From a checkpoint of a small mixture-of-experts model trained on Wikipedia.
Size: 11 layers, width 256, vocabulary 13954, 36.5M parameters.
Experts: 24 experts in each of 11 layers, 128 SwiGLU neurons an expert, 2 picks a token, a softmax router.
Training: 733M tokens, 6400 steps.
Below are experts of layer 5 (counted from 0) of a mixture-of-experts language model. Rows are named router (the router's row for the expert), gate (a neuron's input weights, with its number), up (a neuron's input weights, with its number), down (a neuron's output weights, with its number) and show model dimensions 0-255. Each number is 128 + 32 x the weight over its row's rms, rounded and kept within 0 to 255. Numbers have three digits each.
After each expert's rows: a language model's description of what the expert responds to; "mostly gets" lists some tokens that are sent to it at least half of the time. This comes from a sample of Wikipedia text that the model never trained on.

# expert 19
router:114197169185146116185102076124060081138144135128159180114161165162095159091171135112101066138076175149089145094158102128064116140122106150117075102117149138172148101076151134106104129150096093161151130167144113120094196117163118114092106145132106179176078138174154102074122115088096117111116154124113108113189188094108139133137122093177130170148190163110091110111123142173145091074066160109097129198158148161083153120205088160152140163157151078215123116085159065162102173153155147126161098114166088129105057121082081123179128158107122138158093140142133092143151102137106119115156143157163113120091068135185119127120165103161070115133143141111172137085160173100106090089103119125089145173120094139122085132145116124119125155097158162148115117090169125138149195160129105
gate2:123141120093108112120120113113088066104168078111124199151133123154162139116092173135116133167186054117107106115068125143116151180133170164144112186134122063216104123095107123156144127121117111149113091079188127111080106142069125092093101143145087127130166121125123146121149069118171177089183122135130083185197095143129123110068121110092066141149171108113119129176115122124156148109103107096103132107149091200116137164124140154090155141106114179078107103119172089168100072148093136180174068153149107087108109071193102099162119120108112117076176142134112111133100170116132047114119119138129175204105071128135132083106161098137156185133159122154162123072105138127120039150108076165133123126163143134084115137093176152176154142150129147123106105121090169113063147128161140
up2:126100065150140136126161144126178120094098093128093138121132123165107160132106213128110085127116102150233131113136154177121153069079170103056118123129162171084122140084098136084125141091191071108142169125129195123124136157138156084211108148092137112138159081093154043119209125122140162181177110127106117131095153154100132177152218190102101095099116119170115062101092096175097094095104137149147122097137127098144130129147116105098120115157125149112098166111135144122141088153193139182120120117095063118144148127133122132146097129140105080112091168186074146128173150075111112143127082188146115096170183094120171138050162126138169094163128050135096077158103154133155129104088162138122126134167119135119161155103146128116125138129117147161082118084112125147152163155142106
down2:163133144059064135104183102118153131102180141188110151142153147131098170074130162153122147106103127105125090129140127124131162224195183097172047135118099122132124153151099141217139147191165145137127111122024131105153155113103127148090168110133100119105165124091101205145143107109131103110164072153103165142108089170075103121106085113167138132106053123115094120136131095095120168155170150077140156089090118131121081184109091122114181119136104091135151133107104146107124102125071101121121163126123175119100081141138118177125090111112106095176123137113110111081084132142105154107132083098100069138099093200133135144175199130121168156101128175171102101166134147164091114178193155161134105114098105110134177163099116173100140127138127173116146079129182090068137171142154113
gate3:122183105163135123157084153162074139098116121183162123149089062172052097123088117150090120098125116158112188119123135158147091132146141179135132093168085153174095123134191145117123165135148134137133132123142089094120171139117053119128148158150165116108124120111140153149124135079099145106165185108103124127145092121148089121080156132165128130097141159111155137129106098119163111139113176177106105253115095154127125190110147149097184169102110105146128100131102096111141125136130151162134157095175160000204143146130085178189117119107133112169129178089052097081099146151162093126112118143093171177142165130172160137113135139107175139154203115076127110150124125063129148133081134066119152084116106141090159142115173159110177117140100099136053116138089141099119094136098096
up3:147160120150096133099120157128118158125131166144130052146161080110095097093182150120121135111137164171071121160148122133133152150051169188174178181110161113153074144158121094081104118110110080185077105099106128136076112069161129168144116164119070138178149138118128126104155095139097079089141162145113159092172138160082084112186102131117170166112142088118068092110096167107102106109134113116159109176102171102165117117142129123138150136152161117087143141137113139085144130070149110075133082135103133185066116124120131094194123090136101090144137111183162084075180134138056149159166117148167140161147142039098127098169154198134144112120089141069179164117200150148139097100097094148193125119120145099117082137143109177095100095071160098170166112124088136100103106098152097
down3:135189142125148066067135122171072069096084157061098061113092135160074173121104142089086122161151110128078168124175123139140127154183098159149110160074130134117138096135150098150123126101101094120121082145126165130104103105133112165104114132142145077101070187123147154141166120108070138131079056107114080105070144152108138170100140175147105096120141123117102161086169161097144124089125095156069183113159116144182164080143154155101085127133152124175166169130098126136151150128083153129106129110129136086099118011104100128087143125084150138103153168158183155102132069213113099103125145112108075142112080120160141114136158085087141068153169109125138156116061138137158068159110173102103119085146103168132097174160097087112119159114128075114125139171149111101107156180174145
Word-initial capital fragments
mostly gets: " Sy", " Str", " Om", " Ad", " Mer", " C"

# expert 23
router:167172115154118107119145115086096109124160109149132159104161127162122168073143170132105096154099173178098169090162128130082086141116092183067069125128138146115115181123142148137138155177105090194118129150071122136094124145140130134132153165113167070168117166104144076125138092082097128103163133117122167150098138081102104154083152131180126127160139139073093113135080135111126116089115175103111192142149188113098173198196114166192102136128157129151125089113182072052093155142143158174133126130163118116161063058102130145121060149113106168154097141143139087128161141164112182103124104158131131100081084179185174110144111101082114149085169099111187161087135104169108096106111133118095099145200121102167102148159072095120142080083183174135126167128141143067135183144140108
gate0:119136085093106079099095130108104161141115090108146139135188172160150159227112069117165116181111161154148146141153113054081100105171133132086208124167133119114140138153132079094118112157161142129164064152146095109109066107112132128186129136065142083150118112151153134127150076134117177113109136147136139132183193111111151089106118128139107107169101124164151105080137111151090162093125139143095192127090095101081072135119115081175042150138172053112167166080156154127101129097140124146127137118141110147128083142075142151124138131080132108135105106154162083113164064140126133134076087165121164072054172123131149103122155134098063115145147087183107126073139105146100111120108092154104142111188109129164133193142074086095178149177187175111122160105086136125119155179137140
up0:075145098131123100148146182168099091108172139125150090055067091099111082090165146136101159126079097102096115113093152106198149115140116135117121074144113110164149108147126084154074118156130109157183120118061118141144174163172170098140088131156124118159130145134117131147135156148084141180051193155165135153092076112142119145179167146121161124120160180099138137112103118131110114129050117115122087163106136113172131104130128131059147118155082171140123175147125098122162074099179203091121109130133118108073117088163139124138123126118132084073098086102157087110166138147099113128172133113138097181144140118146079150143096139131171198153118177130106084124112107129119173094114142161168171122044080123160174054108132152131135157074101111178097122066066164129141031100089106
down0:161087143099116084125130128086128121181060119154146166100136112149122124145132163129136132150178100081117122102084119061163131111082095149107133143136107080138108067118127111165071136129107133145193147137143123156189157158120077140177083154136157135174070056119152122124135139105115070102107134148112200135079097143088134116157152131099125098181165139091059143132115102089105086168063175150095148142089184099123151149119124163108118117133126142087067129120165159142126134164120108091139115126190096089131167105157126119148115121099105154117041149126152089123129150116169100180157114160189105065115104167149144140097098059140156085117088154123170158163151139121058177087150177130077130175071170076169131049149098103148123158114117114092144072142080111108137122084070059
gate1:109132100168174203165123097072155118149142056150172196113071170146100149152153155101063131093095118138109187172139142084112138159118119101114136166089135100145059097100131077120090124138122143185107114081049106168095140145107082148147138163086116083128100086166183142114154080102124077073141177118113108101142139080157146108149157134071156229145109124101170095071088160127155061071140125129130152107161128135068111126142144125158133113156142124186149128137123092116132102135139171080066158109091127153119103130131114094140116160184165131104132162102140147109171119121064151110135100181122071121144088183087107166090124138137159080096153100084144133132101153093102073159118199125139134071130189126131138155117137080143147169082144124126131138130159155172112066109165103
up1:127173181093142083150125127101075129130148092103095137127113128147121060133129119092094125135161140203103123143123181185100159148173142148112129119164110125172173098135116142140162115149095110101093104189128126143079137085086137066057069107122109175147072157110125118107160107125135102131170110120164183162141083094145182122094168143172089161159125124133082138128144096103151146067120123190118171195143104078235109141147063093084055172148044151101121139136164111141129121182104129093155137194125146125110152149172183156102096158150117122097130116094068148151155188141176070096116155108074112098086134120124137097121116151103108190101164145143120088110108165103108160119110107154111099100127108099151119138129096163112151145169106173121151056128111107121196100168086172
down1:114120174126177098115080140131132112140129105146082100137136042108186095063090132085156100184127133088153145092107132125124118147096097164108104116155135161057108121104156151121135132107093131131091133117092087145139112128133089137117156138145130132091142178091082089111137142126117148111146105119108159097143130163098142225126144107179192111157141197216087155168181097177207129176084162117109158184094111160131131130101118116151141095147117095156127051125135113129085148087096073109175102141162139148098155111087123101120140080106130127153114099185145111139178105047146076148157102122108154116099214101130123097149133153110117100141149115116159167183115134149131079101170041117100118158138118157121135146144213115151132139172101053163118063113083130084152145176067130
Mid-word syllable pieces
mostly gets: "°N", "app", "iss", "add", " Ind", " Phylum:"

# expert 14
router:152163199139142104115080130094103118141144150106090163115174119169116155078192156099052062104120096137098199070159081112124113165143122157121135080155152166200100136085112174096117148133113096165135089146066133111102111119170131111104157148132093089127126145178179132110156102096124047111149155142135156131142155098117111130132154122182149140137182123060128081105129117156184081107118207150113125139130139145051157138170068167115112159143159110180156110099184091115097141178185145180133104088155129085126100094104104083188141130111106098155143128175160117146145073105116135133137100144141119122066094158155176141141148144131084155122137145137148168116170160101107098073070124123132155172112164135152111135125075097077156104112162173198127148119162121107181170182154064
gate2:096100104070165148100090156044206108108140098192133215104141148135100113088145087119056116084152066143107091135175185113141082131142143136113168124125107069162125139124125117129114134123086093118149131149075108121129157122117137189128114122088153090145091096119138090089113105092127126155136111156085154131110105115055188142182079135159118113102116106116134183125119136130143122100132181134115103143080128104045144108110119140161135145146115160050107136111154105167122182108213153147197116170096198149109146197118122097150118105121068153152141180091161111103053073098144153156127138127111104152132128099104109170075114122150102178087157147138113178127164096102134097135099110160074118132127116105124067087163101112152153114164124088062129148124077113143122217146142099
up2:096149118122143146170091147129065127098125119160150112086104117109135214137065100145113144097074136087118162143126096135163122091093161112169098109106172129090076179126134157159134115132148116132152117155096144106138130136159065127133068137116116120170125152095071118178127099096155078124125170129092100117151148138106196147092134143125142128132199153105167120110123150156103118165118079155039118122094198097105138165128127150135141157103105107117109133156110167130147168141120092136164199168119089127126105231120143122141115107162147077158158111079177175070085138128126114108074185144102072156105108079173147158091147185157104145133134119088128131119137106112087218132205157071148119120099207194146137172091089102100176087148144153118145179153088135127136163139053098
down2:187157129152113166093156156065114100083119169166158186094120126112204103129092132096132192148154163175090148149119165096147161123150123161142098088076138098141116140122127019093172110128128087074130182145146118122105171107108123133146138131090158103140112086097208049128112101081160118088100124114135105119101080122136144101106080086172102118096200116136133176128114171181142095129121165135122131157157134094116161130098144152121168100094147143139080113132105089189189136140131128100132122115098113072141104108141146080087186159166110116055094187153100096084189142059161093137186136106124138131079129095075116174161112177126105104158148117087072083137121138155129160132092151146103155167110178063172106113127156203158137131112104113137113136125109119149167066112103147
gate3:172115112126093077106167156121117136142163130086114144161106164136134151085152147157149107071126093154101137102072114162218149165154113164107124084092124086099136110132126193123116160155119094175169119095073162137102114117142172153129132120134076148108054139165142163130151118178131115157089111103142188074121167138178116071193144125190119069084184115143112177169141064143127165159160148165078081142115157100068133118068121101117173125088136116130153140148184070152114214124082166172106132175116176076092110089129116171127116138106190058134144135158138144197107076127167098129104172046122167095148145165144151125131124051118169147135110133061125150095158098124089091147112128115139104125146100117075135154138131170115129148129133106105091144130140168099073130158105136
up3:197089153140143104123147146104170159144089122082163137143142156166144091085107204100164131125107114158113114166121121156110054133145162128113112140153067101146173132133103182111219178169143154173147083140129108181123136115161090191106137151068129178172187089078122136152123169152153145136126145122119095166137115135121127123166142112114108160101111114120124160080139155116146120127108149087094105153054171172094089100118123150075145120062185169110061115114121113075139127161082127204118191142118111120090072107132128134127105166163094126086153126058108113120131122117186128113123132163119153155106086093110148100120031102126107147123138100036139115141157105084171114128109161120164135180214115094130126062115067128111151051091111159154138135147126140160139113123079082
down3:174145107169147107094122125186152135188103136077104156112098138141147211123141117115153110171104138069150112135153103103098100143122150085129131161106124121112146133072160094054176158088147081163143074197127056161085131160180101155111112174205151124112106094178099079121102162090116135100076070134172136078083157148171103107152120074078087153082187147115147148154116161107164116200105084144137136144145139120161068119104181165122119139122093118153129126129152159087132118147110102095134170154121130100127081126155160122157069141090151170120102089069076106061101117134110124077116138084210133114076111117128137084131096115033159085180100109118136130139161141093142148203106139094123140140098126114101180165126127073157090113108114106125167180156118116120143130112104140
Titles of works
mostly gets: " Love", " Episode:", " You", " Your", " Bro", " Won"

# expert 17
router:154197168114157101150108104105120108171133119157175181133121150172101115121169148113118092107143124200114169083171099143132085142119105165139090098153152107173120150082152137109137132103092119160097082147071128105103093100168061077074104105121109091170094207118217078097132078126101142124149110106153159115090158126102091137100168144119157140072172140100091108106132123166153101138093164080120141144195161131105174128180111171117106141106159097139143079104121046161048132141156190135160068134154110095138080153083135134155130161098073111198091081142141109144185133147111053110142110150166116103110122160129181123128175145107118138077137128100154143077144136092107113093099082130115216178136141111162121145150128070138164141128154177133100167111164106136194152132123124
gate1:144150141100132098081116112132124169101073090170081185146090163147091113149127127181129153126093128130164163108187082097175071122159117123089074138115148113166085124186102140108130086151125085120103072096118086120086201171120142067091122145128112071151153136133154076133119089119128084113115155127159075171140126140174087120122161082159091218129164144086147085153156120150084183176144126197123114135143118167129186133183097154149125106159142086154177100132120121109113179093086110167133137134132102118065154181140119161153059143146156096139127114191154124148115122134156117089060035168089132048138129160182090134127119143144150183114167084081095131102147100153063124155161113142126148118111115088182153110099187130130127129143172097117132140170078102133150138145153161
up1:168142108190132133131093144111108104158132062143060136165226102154153056149115116175115089095092128096164142143115057078109145150140194168121150114094122101094106116181127057132176133125151158136102147093136135084126164108127182097214171120179039172123110162108135102091226109176094122126144085128104115141136129135110133131117079150110143158134154140117135111088165123124093103153069189166171116119150108125104183096141136069066154125121112104146128089163119127119142134133149108157137115115159085093117177130124128155119096143193148158164142114103081055113143205154117143116088145138146108178110092157147084149078147135139151156148091118146079131101090124133140168138149105126113149168150082164149131122069131128143116135061118090137120160102179070137096177158084077
down1:175122088089045123125168122151104168091071087136131047107156148121124027166130178129094128099142099094128106132090062160151132138117124123171104115116135150172154129116140157065130127108130109123141136112160129121060174130114128143098154116149132147165158181163131099109144108125140155173173131163143118164056158148129153106138150153123081166109102127162057169156077136147143189211096169095137151171154128122128161118129127120109104158122154149179090164179104083093117088157093150165104136069117088150104092097077140139138076142097082150175134130118133152113095152106045121156101115133116134155180085119192102137156122198106126154146151105138094162117061151104180050103090125141180080090094134146121170137142129080134161143155123131086143099150162188097160112153144061
gate2:174178153122138140143115134143110137128087139134155114175105119155126133052071202105128123120122125138171146094126097122099146140153140117098091152115126107090118164112084118146060071077093124148177149181141103150100195161135107109135187048104156146070113150121178122170072113132078144142146126163099082191053078125146128132122204100147141114052175119131113090145177113172156143112074224121133158148105174083087086078161129136102151115131126116152168116154166084108105078118139089174153143147137099105148080110089175115160073168146132147116100135161116150115119156106152187104143114164093075148139096148114129149095162100121132078132159139131141123101165099069095084101124163163160184082122118128082084156068118060108098132119150126125112121067126169166175092137120156
up2:115136145092097147125195155113166146121159096113104090152140081066179145158172117137128128099136085120143104112206155158081118103145145205074151080150116140142135126157124155116111115082116131135134162093193116100063188093190112155094098069079120188138099139124132134094075109073182108158111114104096121139134150158151113153064032178125121101103111143156150108077188095110097110132170113172170084138116118127111116168150132145159141166118167109109070183133125177145146124163124108177175203188119113172107111143151097124136114151074149119129103083148169101136106117102143098144086144154092101144140116167101146177153084138099089155171100166154109186079106146135142140188121145162108204133138187134176136148113062146156171114175127094092126164159141111094105144102082127
down2:136160078084102139150139122116114126144101151119131099130139094187135124118140170143105160124167094157123138174085089115103099140165090093112096162193099137133160123095102124090200154129140172154143138156161142132121123097124119194105114125112122148101089122124088116150132135090066139147144074165126140133224103178168080135075117135125173076166184130119115105111202134166206125161130116155095193131117121147075195116186116087079164177121098189132133091103095164138081127188170137155176147155212092097132092123183148143145134157141147111158108137120102133171102156101175098051054117178081165113124165173117091161144145141112124108109153125144102066160089127063145166132128140139165122097108168110102134122110165126150074199122137112108155141089091142067092087146155152
Election tables and Mon-
mostly gets: " Mon", " mon", " Labour", " Liberal", " Conservative", " Par"

# expert 10
router:136167198143159100168070115097091073151138127129178145082159139165109147102206123074138104079112135156080151086167066160086087122116103202099119063151106143135077168113143170122097166160097085164107125144114113110099083129167107103105097158118146086164118148144183130127137073086129089119164169158133122116161126142073073153158166118115165156078160136079121135108093151147131098108107154112085139130131118181111155172131088161198167141192167119158129120114166133120067144155185174107135093124166080070122098177075098108127115126084109142145106054143164085178132095136091103121155113139160065081094117147153115100110141147182121160124137133151153167069124156124128106118096107161088157121159146118164055106105075084075170087118157155156099108118120132134138183167155108
gate2:105153136114111132162121115052154118087142162135156117171183153149111163073136122116108162095136121071182086191181156169127127089081116132131134114156106127137191129148136157114120131160128082120186111146136071132059139135111187145136109197168122104093098117160083148187127127106092072112147072124116144105110102173127088148123128083123163163099135226110100129090158141170107126165170102052093149122149164097056105157117092135169138180110107122153160165131104130125148196087143135140144078079129178109180110180096129128177130110114142141149111120102127147161092109138157133119106148053117152117158114133167138131086168092164118153155099160127065159151111152121162088139105132199124219165167141106126130118125130089122156226145137123158097180129175172160091134129126190
up2:069112139157165115106149112117081148156196111193132159166087125117142109141100115182089117136094121115104098121129143102173075158073079135172117141125097159102109101139176089126143128069131159108043117112177104158102085123117133172113185179130109190097087120105083123167097126134148152139136150095085115163154095141104144076111073097134113156101124186156121165138176158167103125084162126083098123113127142157077171136168128084172123127104118081096128125145095124127120160128095097175101091038094149045135109087042108158116098153156102158140068128132163136103110192099143153157134122157152117137082094127144144099111056117097121121101171137071122034159114140147115085112159143139078178097164118114095082159140108087139178125078178080144153113105093095130137168135105163
down2:164162108134118125105145136130094169182108072147085153153120142177165127125141057125158184107152141115128136163067157111162097132086151144147048134146114121128148142132159112065147110125140129137059177136137155139110156124207167170159149136141087146076055139111111142129131100123169147185133128158122132110158170148137151101137151071157105095128086117138108138115128110173110150062127041086109091188145116105096120104164133125102084120081090154118113150123109104130143140135106108143108126095167106057173156056079053107145107152132160139156132081109155140124127093106083174205109102076048102119104113155123167089090113140111121179115107102068116131159186125089170108108151214183135134168110120110068142101156131122148070162102110125178109146180165154157131083080082156
gate3:075143177166219103107057083112084120156150112115080164085077090136130109126160139131123121133171144163088116132148135131106068189189140155139152087133093111182144169103156132119043169190079114139154126138121079110152094126102081167109076178116124134116139131171097117111084056057070091120166131148063104113180111137132089157115158138104091124115134113141123131117083128113144153078087185115125067150107116149142107161139108149127107113143123164132100096079140138118066208131121118159115120086146134167157168158125113157107187167121096089176106092090106130124092160146142120163155151135168098082147144139116120171071152128144112113174104098181163117067122091147148113098109149155175119169150116143148138118074098125078137156140168130155206097048099148145077152150159139
up3:112126094108179129110115150102089078134111093113110203100135115124115067146160156191178170119169053180098114183106159123102112148147152143139154119144134085132158176127142147141122100139152142097133190101088108095160108113126128131114138142115128142086176082130104171124084130149087090157137135131112139127120086172100066168084130130180159124095126145121157123155120142099082166154118141179111057111116065171145147237092129125152132120118139142139139144131137124123137164089101153185078181187130164130119213130141129155104093103157146085176108069156108088071090116150089148143164170136146122120161145179069094158165185152176123143197107126172164119115141104094134127082118087109142186127060163093129141127196173082117152156102128064131153108090060113148101176114157115
down3:128153102144167127050102154121226176081102158106126173139105093106159148096115151160108145201114173128207153157041108149128118171123123113117155135159157125140139143111146162134146099184129120100055156088113154112146139145120069113166129129166108128112144173123150160181127157165094088127138105105120095140116130182169153181176080078190111137151149113143073067107142125084131142149137112127148168113076130145119101125154130136100070105162103117116088154165118163097088148116087172171173145144121161163125073122156083101162141183159133103121162125103111125129163190078075090129164150162082137138199123147069104084139130150063148146131075158118115118220120079064107137167196081132140149132151115097162128149191119126114126083111104134145129088124090110103139121138188118
Distances, geography, plot articles
mostly gets: "°", " very", " real", "°W", " km", " north"

# expert 18
router:150186133186158117161061132117072087160156158156143149125108139205075156155164176061116094127152120157161132105188134121076151159090102162106090072123122195181104147094161130075145139158074107159128098162103103132079089118098067093094134125098156140137082135128141110095169122109072139081186101179129139109107114081146150140122166097159161127131178141113102106128131187116126150101113196077118135178146113176113132147140165164135122119136134094138154131135158096099078127141165130130165089112141090113136077059108144093167095145100134112126111155149192076154188124156093125103158114164144131085057135139137180113141146071071109154118145078123120130094132174124091141133055075102128154139193179073108121099160111081128137116091149179161111206120110144110156149166140088
gate0:116150152120135076108114135088105105156167159121140096172129099141165137133173153065169119102125146155123126072207145116127109139110137126156143079074083159130107117056130123161124130108105102173112132124083144129134145058106088075157090098093133154128156114191131112050163144150104154104080122108184100142147147205121190157117168159108114109068142101110110070119152077161132083153192182105157104123148120146087180113149148188098157111127157115129181167119089197085133161114140132155201155182128089143114142189155056146063111170166174111092147166142136117118154148129098144129119163071116111157161134157160158156150218124157131068097154084163074105128156077071122120110158134111151117150138121141143134160149118125173141147118169138113056133114171142086082125126158160
up0:081128142169118135165160145147113120155098086129121070152094128113124136122114121163128081158111131088056109111080108144151159135146094128135117209167158084168125116153178190091175139092141075099156116162154135056122135119142121139088133061141082152147172202127190118162119112088173104164107143108160134177158172105039093150101109132138108170128104137148118155121170095105173146119147138088152146145119139133082081105155069154120149096096109142080108103136117153147119138083113198135086104074153115115195097155141145175136151087124128086097184106170141127077121112198077132045148142136091126151170150063120106138103126114110171121066112156106155096136170113101204066097148114142136150155155169131189120127098138151043096126133150120132142155188143092176117089125101141
down0:120151145164131124155141180135065065102085167118180154118093145135086079111184146156177115185145102134130138096092091119117097110127112052144163128156161209108118143166049125117145113155121183091136149117135068157140124170106157128084098129117160161149100134131102138159127118132135121150109071113091050164108138020149182155074117140167123068137147101130084142184142118149130123090158134072073134110175149152191063155121099109114141115137128115154119106110169082158160107100129118180161096180178118127101098078104103123095111156119156131088086075145132149119088097169169107137131185140109138159115071114134169141146083128094078118128142129085083164135147168160128110172193133145136068165108124087117127148149100131113159115127149197150130134172130115075139102125187050
gate1:139164161189151061135136130168119099074134153080137106078101162129123147066146132059104119121102140112102115117111105121139214194064105111101095117129164147088087086105212083102105167159108131148139162194126114097114093112145093097136133126095163178102155136141135125112103135147086146177080093142115072166166137115165117102161164095169126168077130110157131136146166172095153164160144128159077085136125135196180067110171156119130140080178130109185159143185152154128100153130166129086137159132055093098142203159136112148154102110113105138146117134116164132183159122112131138071148128103141175132091120121156118158146089100169070117110124105068090112133080154120119163170101128191097146169105123099116098124160144136108126144158082167142096197107135170166100097066091187
up1:140094110159135156099123095102147132128096124117156089166140168184094096129157098069130107134189136090108090129146137143095108173124095134165168122086173070131182127117142091130149169100161128115156137080143158209144117135089061141175088160067115134129153145129160103124089183166128173162106145071099125119176145109061102083083188105178156148217136098126092134119127152143114080141107161133131131110122116131118114152114156115161137075133130118201150124096129127182115139134120179134080082129159125117151120142144115098144089054130140081170121157118083096177177140138181145174177136133133100157085070129185079114154177148203134122178124156126152150136105088127112135111197122120113107061101133113105115139062151081143107154176216153097149102185126142076177148156087134
down1:117156128146116159142111116085098118114143081124152087081145119134156185169158153053117114177141062154102129153087136192156105077136128120101195164116151117170105113109171122067209128120170113136136142095116135132123168190139160137096159130098120114121155094141137105152107141175104080065117177099154163175130218129053105195160099148146164081107130134118124153117181156187116123148114089108118127167092167091087078084198094187126163073104161114131141131087111128079140148143108173185111048062113122089134110138110065128111135116098140066087129109098111055078180107125171088145107148124161115124077105139138100138213092136082176117126166140141102146085105121140131128187078133144160136105100090157121147121126141147152115108140125107139121110135168118101119071146139144
Name-initial word pieces
mostly gets: " Bl", " Bel", " bl", " rel", "|---|---|---|---|", " Av"

# expert 8
router:141128174169168098200057097129107057159165117187124162148166131206061155093144137061086060120130145124133174108178119151129119159143082165124110075146152151159093144097161164084075158159138081167107129155124112136089120151121107145087150118164128114147132114132160094149155066112133113110181136099109115127148126102100103210138174135144163138075127128081108124124110155148151103093101187136144149132156138142136189159170122162141132168114164110159115077062148075107114173165173173150127105124180075141150078087124117164130090176132060141127082117124152101125177135158097164123115141136141153109077125153135167090110149071121110137085168101080199123086142164153149079133057117186086157153126126116125121094149108110111166129074130167167074144103190115114125170153149110
gate2:143054140103136120105089135128120115134087134129109091078110091128128066139070176150165151069104169148115186068165073136097156128118142182103148119161162078095088087132171105158128081152160145148082148152152125095119096130127152137076166159114154135181160162077169137148103112194132115154157142119093175141129103148150193186127102112196178118062107159091153158117174106115151129175124192152080095058122111175195208151101104155126145106154127138117134147118106155143109132189172161093151127124110128179103112154132110136166110101118118156099157078134130134062151111106115069102128143192141157129122129140150034084126155174084150092134101139161153137155083182147054113134041114126152091121133126098126119103137082148160116125128186121141159116112100120141165123088140166
up2:091125174071146127078145128032148140130139155148063091132118127196127189084150133117169109096119082074145193130137067065131123105144103149105121099081101192112116114115080120105188122131117118137119097128128120082110113084128131126157167120114160056122130133106095134132146091079085136168109142146094132148122124114142150191128101089077100148100185161116175093194174140155112110127108169105092122085123140161129151155149085170148126196120109100120123157057123156140149117115129101157126156156096100104104110167113112179179193076105108118145185076118155093125083114086168119150134153120127129100144179078120084129113153175115110106153116050115105187110148121141189150108186171119178081202139168178179176100136127130146139122123102144097107115191115125122070181169123139
down2:087153064053118148131074137123088158038157134134136120126152170138114136114088086129138117149151102110115113132118138153156087152147147065153085107095120141118151144151077130095094082160132114074124121094147100121192176126107109143095131156094141068077102125116130054124179088171127146125090214091156095133179135135169131161174157141155118094061148128145102144154098130141158124181128115107097142114157105127130172141132146129118102148094181137132184139143117191177189135114140095160095125144138042160149124159068086098111119094105115121166159103107157080198157134152157137103086148129093125119112119115150119164173142125090071071145060110145115157084046138129129093036114192116096081143150102152110103089142143153197123174152118192172111138107100122115104100117169120
gate3:154111114163140144124134133103151121137123144121129149147170102123078159083062114125119086140172117101104173099142165112136173119119086163168089156097127154110141191167158096099166105118137185092172133140171079084147091047109053131099118097181119075133104109127145166159104166110171110139150093136135101189143117040041158054087143130109169160146084103132112105113157127077126161114163132112121197125150114159146138105154092139141154137118132133132099175131108122168124110156080113109084107107149104093145071108107088140155106120162158101159080093125092232113147094154135169150106111113145085069132096149161103170127112097187168109084171072119182086116105185097110141201138113205110144050102145102134143106147115197130164138128128092142119097133145140095155089136128089
up3:133123115126163094100091098124169156159148119149120088153183179102177109182116096216106117151112104120157096162183079193124035168141199163099146039152112182112108137118099085138121186083107086150108098124108142141098130130129146141151104124140158115156127128167099151153110160093080101074189145119112154126103164163177116146156098087199126085147128102153162148144104102087130084161136143085208155073156172152103115127114124115146099112105081070144106139127166127221142100145146177154095119095144159152084121164165143213104139171097098156127156152173087117132093167139146121072112105115149073094128091135149159160120103155179090166080087174137132096094136156128127128127129157148162161121125123103123123147160130108087068153161137067161134096158146107141155181125147108
down3:083113158165104088139106122197115106099130079064122089147132125119151147128169134194143120114121178125182146105124108178117090137163142152112128150204099137064167153142070215178129109136147134091096115079060161105103142162091143144136132108188145192112176095098066077155154077090142161177158145162104115121121200130078145165136130126138133188061131122160103155095111155083170139090064115094113072129132158077091121117139111113112133150099112088084096136090135147076108084143153123111127137110139114078116161175047154085140164126153120104157157107176150119168152155150132098134061120122115139113170110125103176172140106094138106137106143113153111077100080120102107124110128172124141203106146104157132132127124101170145167159070156120105105095120146120157170148125197212
Name-ending word pieces
mostly gets: "berg", "ić", "son", "ville", "ford", "eth"